Experts of a small language model.
Experts: 64 experts in each of 9 layers, 128 SwiGLU neurons an expert, 2 picks a token, a sigmoid router.
Below are experts of layer 3 (counted from 0) of a mixture-of-experts language model. Rows are named router (the router's row for the expert) and show model dimensions 0-111. Each number is 128 + 32 x the weight over its row's rms, rounded and kept within 0 to 255. Numbers have three digits each.
After each expert's rows: "gets" lists some tokens that make up at least twice as much of what it gets as of all text. This comes from a sample of Wikipedia text that the model never trained on. Tokens count by the router's weight.

# expert 27
router:166143133129097164090101064159099112142117222151146088144086108149110160168139080136103134137083127155103145093121085128158062064163128136155082137161136108088124158073149142161146153115111155132110127080145126122173091165195126167106120177190164121138136123161109059099111100086095162138166117160132075119185188146131096102161089091151
gets: ", ", "and ", "he ", "Personal ", "T", "Mar"

# expert 54
router:100107111073123145105137110147111147128159126128058168124110055097140180171176124121122135169078149126127120115128102102145092132131156142155174135140125073115173186152179141099115134105115134195127142127140141121162108153110124112130126216148136124094128100101146111136109155108087106148151138116111112065211195158098058081120158148113
gets: "of ", "also", "I", "career", "However", "years"

# expert 21
router:134152035130144138075149119147155081132150101190131172116110055140102122162165117135129131140088162134138189144121100099083102128161124148133164085181082105118113139123201126108139171126135157181116135114093155118119165183098123092138087163169166113147121151141161082204095096111121113160137141190137155107168159135152104121136127109153
gets: "\n", "ay", "J", "was ", ": ", "ak"

# expert 44
router:133109134093102129087136120154152126141133189153101139100059072088121191167127102140096137119034130142151198136096078119154092124150169144143126135162116100042165129166109108111102171147117154155077121141153164061099116193162157088157114189102146147101138172172089071142139111119134143139121138152129092148161155181110068133143194103123
gets: "s ", "his ", "its ", "their ", "her ", "' "

# expert 61
router:122118056120119123072122054174180128145137180176138138111095079050121163149138102126129114178107165121175178129126103134123155103162183117148132125149122097084127127149142135170119163123127160130082118126125108062173149180174166160161127116143139113125115140181107090165094119112143113069129133232157077130151128170100083198145134069095
gets: "| ", "\n", "/ ", "name", "|", "ft "

# expert 3
router:128176085128134127111110106163080094152116198160110093088120097086115126205127088156125111117142185135186164106080128116104098135105176126187154135143116057115116106115136087127105134131110160144077165163145101133184139165189130096111115176164163143098105121141178109128101137143162124169128148180155145120192175159034050097130110101080
gets: "| ", "- ", ". ", " ", "The ", "most "

# expert 9
router:132136107098137140098167106130103110111170123160141150112103081121145159149131113113151118118076123151190151137137125067110106126121100164146161085181127105068140164110155118160134125103045190178115140070116161071133111129111130123140103191143175074114161113161178104107122142113092129183129104117177144096193179161108087121137158145144
gets: "==", "===", ".", "== ", "the ", "\n"

# expert 20
router:138144100121102154092105086147077120112125160171115102126112108111120161154144076160166119089083147096156152136098104069131080166123167122132142125176159094057139178120140108123101132086082148146081164110151126119130105125144100116118124205106161093135137116115186095109137126097105105172123042148102123102169181154101094060119112122119
gets: "(", ", ", "\n", ". ", "said ", "are "

# expert 39
router:069135115125106171112150138179143114142172102174109147154073094113119160160108123065119126092147134102153148144102113111144089153138161131177110096200157096099133144085116091159084151096027127181153119138100157091077110112107190087056134162126159100170113091149180100147127114060125121116225093138181127071121135156157081127099093103094
gets: "of ", "er ", "ers ", "y ", "es ", "ing "

# expert 8
router:140160109123094157074096087170106110103147124156153159144107127063092157157140132071146103110047182104124122093124129124125070166175135115168131103162153073109157142081157124172081185102036145159112126157077131125081123117141171111086138150137174116143129089204119105106122120095094148148189106156184123096167174187110108115113110101100
gets: "and ", ", ", "& ", "United ", "'", "National "

# expert 62
router:119126098118102170088101110225115128186121155132098077138094086095127178172126105124107134082154118113147167133070133167127071121097158104176075083153117045103059148131142109133105116086076100158080138093126165093135093151178167119091098153177152107132160126187164125096150104105127074162175122139162116111155125217090111164150090100091
gets: "o ", "i ", "a ", "an ", "e ", "y "

# expert 55
router:142133134104125120056146084151106111147097169145134135115115149118104157171098101116104090136107136136149147096113112129107069141156143153120121093181139109097127102160132075155096089089108109204112160131146110106200125101184132103124119145168117119103166147126109115121091134141091134098130114156151104104139154156092134077149155107078
gets: "= ", "from ", "- ", "a ", "| ", "born "

# expert 36
router:144136106079123125125183141203129104131166139163111127142081026085133157169138115121125140120090162159153163084140126097140079123078127118127124089153105102099106135127160072180134159113100155110086142131165132101174131155163167118108114142172134174043132141139100102161119110134114173105171172176136162048172114127071083132147121120122
gets: "it ", "\n", "It ", "he ", "is ", "there "

# expert 19
router:110114110166123177084174157132096106154178102147087119103080102100087151198160137115118125130121146129108153116128104049129111069120111115179168053237114101120157142087155118148121126127061133175130154110117123123100100127154125139107107128147161170146127083180139080149109130091179173169144121153211110131191148155101066118169133094050
gets: "of ", "United ", "end ", "most ", "following ", "same "

# expert 51
router:109141122140135172069125085174131119100110120186109156115072117131142144125147098115132142110132149163106188109095096097124088108134134185190159124163136127047114132122175086174072146107120189153096127115155145072135041126153181107090110168149144111148155124179141098105106083109117121170134091153169115144151123179106139121108132110082
gets: "\n\n", "that ", ". ", "began ", ".\" ", "seen "

# expert 31
router:098133078074180104098135101201145106111167103148125110122090137102124168129117079126142116087111150131143145085098105123101103113107154095176118030148115084139096100111136082160115115121125142154114138130193135053140113120147139114143144126134168180112119157165161127169108105057134154135176056163183101119150169172075048087136078085121
gets: "was ", "the ", ": ", "to ", "based ", "a "

# expert 10
router:099121128146106130116083151136102125048153201176164112110101127086139140191135131168158105140163142131170157146129129059121117089088115092126080102122131056071118143050146128107108156165105132138147142146154160146152138157162089098116108195137163166133115101124145099092124143093074139180144096148146109127149161127053097093118167139112
gets: "in ", "as ", "\n", ", ", "with ", "on "

# expert 6
router:152154063154160128075101075165126133108119130133156103118114120090112158147118090077147112120085127109152200104111137098142108146134142132143159114116129097096127090071166118156174123086132134244106127115102183107114120142128122148143120136117143116076130134170143125142098089109077116135134063192147102147176191162109086110122120127105
gets: "| ", "/ ", "0 ", "1 ", "|", "', "

# expert 24
router:113132124097099139098160076150093122100138206140138137109091105099126134211145106110172144099040145156166174101127104091115102127119105141162147097135102083109120149129160080132114159102107153182086132121130109107142113113159101079126190155161174192139203138170136083118120115109136164156118118164189132124200156175078148098138153116100
gets: "and ", "| ", "He ", "but ", "while ", "which "

# expert 7
router:103121090107091158100112061192084087142133154202084125118113137102122130158161133122123092118117129128170117100088116058140102124151168139114091075170085072102151164064165128113102105082075100112109175086161132096105076109137108104097120162134139118134181097145160128115125154077141120157144067109163123074121145132152071117124102101108
gets: "- ", "-", ", ", ": ", "\n", "("

# expert 50
router:093154099113175150072193170118143109152154145142088085149104074147120161147161089165154143138070154127162164167137100127115069089112158159148175107113093077083097168104147122141105146076116174209093086093088124148110168116104122074071102135146135154131148140113163076162109087063155130157131108192175109113163178155128080099087103128138
gets: "–", ". ", ".", "-", ",", ":"

# expert 33
router:163100128107129181110127111188081099172141179163105106093046073093161178182139144159173106112080151128169132144154120097169108137167133147186150027161145130062108122164141098184099134071108134208103148130101141090150040150149141151159146138144137151106191118201163119138121129114168155178170154151185115090141172166072090126149155106121
gets: " ", "0 ", "— ", "; ", "Votes ", "– "

# expert 63
router:164187132109179152104140100144158138158157143168139156121088078108103157125127099093111123119071132119144202112128155091166099144122117147136165126183169093034147118105159077178120152082105163218125118107115190073106103141087147100115136141139107114151126113141102063098109097110107129141149079149159093067126201113128110076117160107137
gets: "- ", "a ", "– ", "|", "==", "= "

# expert 52
router:164103078140112165111095119153144133135208163120126117099052046121163186162129116140088115148090126186166168174079089132111115155108108160203088071130120063118102171114112133124131194136126148154116164105157186095134104127132179123147105161177216129087105099197118067115097119131061154135183135111165124094160136183082131189139159139114
gets: "-", "'", "ed ", "ing ", "ly ", "al "

# expert 40
router:141154119169136111067094132192189151170185102127130114081083106153158208143144087139074153081105137146202170126119117110126122104107155130157128078150084070102099123120149102134089068130086130190118108084118172113159107184101135137166117112134152157102124107200146110109091135094150145167135094145176048098113156128118079094130116124172
gets: "the ", "1 ", "in ", "a ", ". ", "0 "

# expert 37
router:093054090112097137124091102145128112108169143181095120133063111105089158145137112106094154119109123148181165160093059121127139148163143105134107081139087097086065169117103129122139158148096151121103159114144183085083109131154166066090121146115205167125184095170138066127142100138135122167172042135177078106126161146092078158108150139134
gets: "s", "es", "on", "ed", ": ", "ers"

# expert 15
router:109118114105094124086137095140176137143146183162133086142126081082088136141133095126119161118064106165141130157124121099083080102150160073115113069151096083079105155118131083107102120099137133151114156099163112137117081146145127101119172156130141114084195126173137063118166091158099109145154060123153100103168203137029100170109142122151
gets: "- ", "the ", ")", ") ", "°", "by"

# expert 49
router:146113108109121138128126061173138124105108130133118153143081104078136162166108117121116163128087142137168172138135152049126110131151177140180104074212161096061134136156125096199152182157098115140097201110127139149127083131143172150162091176096127136092121130183110133127129132115136140110162113113145119142163137153074045091166091111081
gets: "was ", ": ", "is ", "ing ", "along ", " "